{
  "num_hidden_layers": 12,
  "n_experts": 32,
  "d_expert": 48,
  "moe_layers": [0, 2, 4, 6, 8, 10],
  "init_std_router": 0.0297,
  "lr_router": 0.00189,
  "norm_eps": 1e-06,
  "beta1": 0.95,
  "dataset": "wikipedia_en"
}
Below are experts of layer 8 (counted from 0) of a mixture-of-experts language model. Rows are named router (the router's row for the expert), gate (a neuron's input weights, with its number), up (a neuron's input weights, with its number) and show model dimensions 0-127. Each number is 200 + 20 x the weight over its row's rms, rounded and kept within 0 to 999.
After each expert's rows: a language model's description of what the expert responds to. This comes from a sample of Wikipedia text that the model never trained on.

# expert 1
router,211,190,184,235,192,228,156,193,191,205,149,188,213,228,169,197,228,187,201,210,165,218,216,192,184,199,189,215,198,211,189,205,210,203,222,194,231,218,163,204,200,216,172,211,172,201,206,184,200,208,207,182,205,156,175,202,215,172,161,185,205,183,202,179,204,187,161,213,203,211,214,248,185,197,179,190,205,192,201,196,219,181,228,204,229,186,196,195,156,179,209,203,208,222,182,213,197,186,213,246,234,190,173,224,178,200,189,200,250,198,178,162,197,196,220,189,210,213,200,192,178,189,189,174,210,230,227,179
gate0,211,200,195,206,185,180,174,195,218,189,153,232,247,199,175,198,226,216,230,198,229,203,221,191,220,178,195,214,213,182,190,217,209,194,197,180,203,216,187,171,193,175,197,243,190,190,232,201,182,262,203,222,217,214,180,155,188,177,173,183,186,220,189,214,227,194,179,230,201,222,217,221,195,189,176,198,180,203,200,226,213,221,208,200,229,212,178,195,186,218,207,209,214,233,177,218,189,193,215,178,221,199,204,177,239,212,192,205,241,197,221,211,191,242,186,201,178,244,177,198,207,203,183,199,185,206,209,212
up0,190,181,202,227,209,172,204,201,207,225,153,206,243,220,231,203,199,165,224,218,204,207,217,162,241,188,216,196,218,206,199,190,161,186,214,192,170,225,186,199,207,169,215,199,191,231,190,235,216,229,223,214,193,210,170,176,179,199,189,190,175,216,192,200,203,195,189,215,195,214,169,191,189,208,217,178,190,160,156,198,232,217,169,187,196,193,177,226,180,216,214,204,188,177,171,206,168,201,209,199,226,200,197,188,217,215,220,204,176,215,216,178,189,205,207,218,213,176,227,181,172,226,170,219,223,200,179,163
It responds to: Name-initial word pieces. First capital letter or short piece of proper names and foreign words, often in non-English or accented names, such as de, Le, Re, T(olkien).

# expert 11
router,227,229,185,216,180,203,193,170,205,152,181,182,187,205,194,179,254,202,209,218,202,206,208,201,199,196,172,211,220,214,217,201,191,218,224,173,210,248,195,174,205,215,195,204,187,201,216,186,203,224,157,190,220,202,193,215,221,202,233,187,214,178,195,175,193,208,220,213,193,200,213,194,190,196,192,187,189,165,186,175,199,201,250,207,213,180,161,188,190,145,179,232,177,196,220,208,189,236,202,217,212,187,166,205,195,203,196,235,228,186,194,203,181,184,206,188,141,179,179,186,208,161,196,202,191,202,196,183
gate0,200,188,219,188,221,201,184,183,209,194,228,200,216,181,196,183,203,194,226,193,234,215,179,218,186,187,180,223,175,185,209,185,173,212,210,197,197,210,209,208,193,209,224,201,193,196,233,177,179,224,190,214,218,207,217,199,197,201,183,213,214,229,182,175,179,206,231,188,184,215,202,179,203,211,172,182,209,213,192,215,194,229,179,210,203,164,177,188,167,166,214,217,190,189,254,239,159,230,170,194,212,249,247,167,172,210,169,205,251,206,258,199,190,205,182,180,192,185,209,198,202,197,208,201,180,200,203,221
up0,186,190,180,195,195,202,219,178,222,192,171,202,193,218,200,222,233,191,228,218,210,200,196,179,235,196,204,184,207,219,167,214,184,206,217,178,175,162,185,183,210,187,191,186,182,195,217,205,188,201,164,195,210,179,201,154,190,182,174,244,187,207,177,234,200,211,235,200,187,190,195,201,191,180,188,169,212,198,178,254,206,217,166,180,178,209,212,216,182,222,211,217,200,132,202,219,193,215,186,236,222,226,193,191,184,191,232,204,174,196,236,201,209,157,207,220,176,222,229,197,204,211,179,199,218,202,204,201
It responds to: Prepositions and section heads. Prepositions and articles such as in, of, at, the, plus table pipes and heading starts, common in sports career articles.

# expert 23
router,212,206,184,218,170,199,209,192,240,202,182,200,255,204,177,205,232,188,214,214,197,224,177,186,180,196,193,210,179,206,185,189,186,210,196,203,221,186,174,189,203,224,193,211,151,180,210,182,194,219,192,200,206,156,205,222,206,179,179,179,215,176,228,203,187,179,191,209,217,187,188,188,184,185,206,184,180,180,197,188,246,198,209,207,249,176,232,173,189,156,156,225,200,216,211,208,187,189,219,193,198,215,161,231,173,205,172,226,222,190,172,159,168,190,203,224,194,183,164,199,188,200,187,191,187,208,201,198
gate0,193,178,224,199,187,159,205,181,236,205,203,210,230,176,184,202,191,199,224,198,234,180,211,191,218,190,197,205,195,215,185,216,177,209,168,206,214,196,197,198,204,181,225,222,238,164,246,182,165,231,190,219,205,206,159,177,195,200,201,206,244,197,174,194,205,200,213,177,197,218,182,193,190,198,194,181,196,189,169,210,196,249,205,156,235,202,196,209,200,215,179,210,213,170,232,227,192,235,204,192,201,223,205,212,224,190,201,222,250,181,234,197,175,225,239,205,208,202,211,198,230,182,181,185,183,190,189,203
up0,199,196,193,180,207,187,217,187,188,236,195,187,200,210,222,206,205,174,198,226,189,189,207,183,226,197,206,209,222,208,199,202,189,185,217,224,196,183,213,153,242,190,158,233,178,190,160,177,205,212,193,220,231,221,174,171,166,215,209,198,192,191,181,213,217,192,166,216,211,189,223,190,212,209,211,169,189,193,200,209,202,209,162,185,173,181,195,177,203,227,213,216,202,220,210,204,210,213,174,169,204,166,228,179,169,184,199,210,166,208,253,216,229,219,219,234,211,221,202,178,188,240,179,216,235,210,191,179
It responds to: Place and group names. Middle and end pieces of place and group nouns, such as m in Denmark, County, California, people, and suffixes like ians, ities.

# expert 16
router,193,199,183,239,205,207,179,195,229,166,153,172,237,207,174,177,210,199,213,213,193,243,186,184,211,191,195,202,210,203,195,206,190,207,199,187,193,232,158,199,197,219,180,222,153,180,180,197,214,217,215,183,214,190,178,211,215,173,175,210,229,180,197,206,165,182,188,211,141,204,209,220,173,210,212,185,201,193,223,211,213,198,244,218,213,213,219,174,183,207,191,209,199,220,204,229,173,173,195,200,210,197,225,237,209,205,186,187,220,199,185,163,186,196,217,199,213,193,180,204,141,192,188,189,204,224,222,180
gate0,192,191,217,195,173,199,177,185,219,186,202,219,188,205,220,241,207,188,210,209,249,243,212,215,224,185,187,211,199,197,211,149,163,194,188,217,181,217,176,191,213,177,220,226,187,192,194,199,187,202,197,202,220,204,212,198,229,179,192,211,220,230,193,190,186,191,181,186,186,214,236,231,205,217,183,209,203,160,229,217,197,249,224,200,218,201,205,183,194,219,185,195,196,218,192,193,198,234,190,180,230,207,238,173,227,215,196,177,217,181,236,188,164,227,180,213,163,199,155,218,214,218,199,197,164,200,216,212
up0,204,186,189,182,186,226,184,182,181,205,172,208,190,207,206,198,185,157,203,221,191,198,225,192,199,207,182,231,213,228,190,196,190,163,252,191,155,210,185,234,202,187,183,210,143,206,203,232,227,192,171,210,222,196,174,185,156,157,183,210,213,229,197,230,181,215,180,173,180,189,176,210,192,183,183,198,200,214,216,216,221,203,180,180,195,202,211,230,190,224,216,233,198,170,194,215,223,212,199,171,204,185,184,199,179,200,224,170,176,211,225,182,203,187,219,212,210,222,212,175,202,208,161,199,199,217,194,175
It responds to: Second letters after capitals. Letters or pieces right after a word's first letter, often in quoted titles and names, such as F-a-ith, van d-er, B-ou-levard.

# expert 9
router,210,225,179,223,194,215,191,184,211,190,156,174,191,209,205,176,217,208,228,196,209,219,206,195,182,182,200,229,207,192,211,220,196,207,215,171,208,195,209,182,208,214,192,229,194,164,195,189,220,202,157,190,221,188,196,203,243,194,235,217,217,184,220,168,188,215,194,221,190,225,217,194,145,187,194,180,174,188,187,208,208,144,251,219,198,198,185,181,178,207,197,203,183,194,162,188,197,236,216,208,202,215,185,229,190,226,184,222,225,184,185,200,150,182,222,165,205,180,179,173,199,182,202,198,204,200,205,172
gate0,210,162,180,194,194,207,211,187,224,216,212,219,219,183,205,215,218,160,177,233,251,184,195,190,194,179,173,192,193,191,222,167,206,217,188,199,218,216,223,210,185,191,217,237,215,179,201,199,187,212,213,180,237,208,224,172,182,208,222,197,194,245,180,184,175,227,220,197,183,176,194,188,211,206,170,188,201,177,210,216,214,237,195,188,240,192,191,190,197,191,182,186,198,175,212,203,180,212,209,199,188,228,203,141,196,207,215,207,246,210,238,202,182,232,180,208,184,222,192,170,163,197,178,215,204,233,208,205
up0,228,183,187,198,203,163,199,186,196,201,197,221,181,235,175,193,240,171,219,224,213,202,216,177,215,212,175,203,236,212,192,189,166,192,195,206,198,173,220,164,222,165,188,212,217,172,196,241,240,190,168,206,185,205,156,199,149,204,202,208,221,198,179,225,179,188,225,217,198,217,201,194,211,192,207,176,185,208,201,212,177,190,160,210,210,209,197,189,187,206,215,201,143,185,191,212,190,222,175,197,203,190,225,195,196,228,195,183,191,210,228,214,175,199,219,206,231,200,253,186,211,223,183,201,211,176,199,215
It responds to: Prepositions and spaces. Prepositions such as in, of, with, from, between, and bare spaces before numbers and dates, as in "31 out of 40".

# expert 8
router,206,216,158,206,187,214,173,175,208,185,190,163,197,206,182,184,260,188,205,216,202,203,172,180,182,181,198,216,191,201,211,212,191,211,199,174,208,231,222,188,207,206,190,215,193,157,192,208,206,220,183,179,208,190,156,217,238,175,214,199,207,181,202,184,181,160,193,217,183,202,208,218,163,206,203,189,191,166,195,193,200,189,238,252,215,193,197,189,198,200,172,181,190,199,202,204,175,241,208,210,210,201,184,220,190,233,195,232,219,197,194,179,189,182,215,170,205,166,163,144,211,167,188,201,193,208,192,185
gate0,229,198,178,214,203,170,159,182,195,175,217,215,176,177,179,197,185,184,209,249,245,220,204,193,218,177,175,211,223,209,202,182,197,194,206,188,238,173,213,179,189,206,238,210,205,178,220,223,185,223,231,200,199,217,184,191,201,206,171,211,218,209,167,209,198,228,219,194,216,200,228,210,211,218,197,195,173,217,226,183,193,234,190,191,267,186,201,186,201,184,205,199,205,163,180,163,208,221,158,183,228,197,211,209,191,222,200,193,181,192,229,212,181,227,194,188,212,158,196,192,191,190,173,188,183,215,193,207
up0,218,206,184,185,229,171,200,174,223,227,220,212,207,212,195,189,211,181,230,193,210,192,195,179,222,225,136,225,208,205,199,206,189,215,244,178,193,178,178,179,190,166,227,221,208,184,209,175,205,172,197,214,211,186,194,197,202,184,191,173,199,212,153,224,204,207,204,208,178,178,203,195,204,189,211,145,176,211,191,179,211,194,186,209,182,195,184,199,219,200,188,219,218,179,196,226,226,226,173,206,175,168,199,166,155,196,181,202,177,213,255,220,219,178,206,195,171,190,219,188,191,217,179,191,208,168,208,206
It responds to: Years, dates and spaces. Year starts 19 and 20, bare spaces before numbers, opening parentheses and the in dates and tables, such as April 6, (2000).

# expert 10
router,230,223,205,231,187,201,196,161,241,172,169,188,200,190,190,155,211,199,240,205,213,213,216,189,212,169,186,219,203,209,188,209,209,206,231,186,210,204,206,148,193,219,197,218,182,191,210,192,218,222,193,189,231,206,180,195,235,200,247,205,217,197,220,165,188,183,209,216,183,222,194,187,167,193,192,190,182,184,189,186,208,174,250,205,191,214,175,195,181,180,188,172,185,213,190,196,180,234,202,229,215,184,180,203,192,189,188,210,222,191,177,209,186,194,216,169,180,154,156,195,208,171,190,196,191,205,205,164
gate0,220,171,205,174,181,200,192,182,237,177,236,212,226,190,187,203,184,186,189,200,210,199,217,224,211,177,229,226,185,216,205,209,212,208,212,184,176,209,181,211,172,180,223,252,227,199,215,171,165,236,228,184,218,219,194,156,184,184,202,211,209,213,144,207,216,209,200,187,154,242,197,190,204,178,173,207,195,194,224,222,188,203,203,216,232,242,199,193,176,182,203,200,167,187,197,187,194,213,187,180,217,194,220,172,204,232,194,209,219,213,182,195,201,208,162,196,203,226,194,176,206,180,172,196,178,211,194,205
up0,220,165,190,212,214,192,225,178,215,223,175,194,211,237,217,237,210,172,199,235,229,194,196,183,215,219,199,221,215,210,215,207,195,197,197,214,195,197,207,205,206,166,203,220,195,189,198,189,207,171,191,206,177,204,183,190,177,185,160,207,205,202,167,180,181,196,186,204,223,227,201,203,208,206,197,166,218,215,171,204,259,238,196,198,200,211,205,210,199,211,222,189,159,213,211,224,223,224,188,205,170,180,192,163,203,217,213,207,211,223,226,217,184,210,190,210,218,207,198,144,207,193,155,251,186,155,186,196
It responds to: Prepositions and table pipes. Prepositions and conjunctions linking phrases, such as with, into, of, from, plus column-separator pipes inside tables.

# expert 20
router,205,187,190,212,184,200,171,204,197,206,185,178,214,222,175,197,242,160,213,228,206,215,179,190,168,197,193,230,208,217,227,166,183,186,201,199,206,216,178,201,207,252,195,231,183,160,202,181,217,207,189,197,217,162,203,184,203,192,184,200,202,160,204,225,172,192,169,234,194,196,194,192,195,214,176,183,210,163,193,188,207,220,236,229,254,200,215,191,192,156,157,198,192,208,199,196,177,200,201,226,198,197,142,210,167,226,202,199,222,181,182,180,195,189,222,210,177,201,198,201,182,180,194,193,184,204,196,203
gate0,199,168,193,189,188,207,158,205,200,175,185,179,197,180,184,190,214,196,191,191,209,218,223,220,223,154,208,207,185,222,192,173,165,211,181,199,225,174,213,225,196,179,232,231,208,166,193,183,184,209,219,201,211,231,208,184,214,202,206,199,197,221,211,201,208,219,181,190,192,211,193,201,182,220,176,185,179,168,201,209,192,206,202,229,230,201,207,224,203,150,216,218,208,196,223,194,190,224,200,187,213,233,172,168,210,210,230,232,252,187,259,187,168,237,202,194,182,230,214,188,216,213,188,170,201,215,220,222
up0,215,173,185,189,233,208,201,204,205,185,198,190,186,208,182,219,214,183,210,210,224,196,209,156,207,198,197,223,194,198,194,179,196,196,205,198,179,212,186,206,228,141,168,212,175,216,214,223,221,188,143,197,209,206,148,165,185,190,183,204,204,217,203,210,188,201,211,200,177,220,185,211,186,172,199,193,206,158,174,212,177,172,179,191,180,209,239,190,214,194,227,219,205,207,212,239,233,198,159,153,193,192,188,181,196,207,219,196,169,210,189,194,236,188,192,192,204,214,210,173,181,228,199,176,211,233,228,177
It responds to: Word starts after articles. First pieces of split words after the, a or The, often m, l, M, such as m in minds, rem in remnant.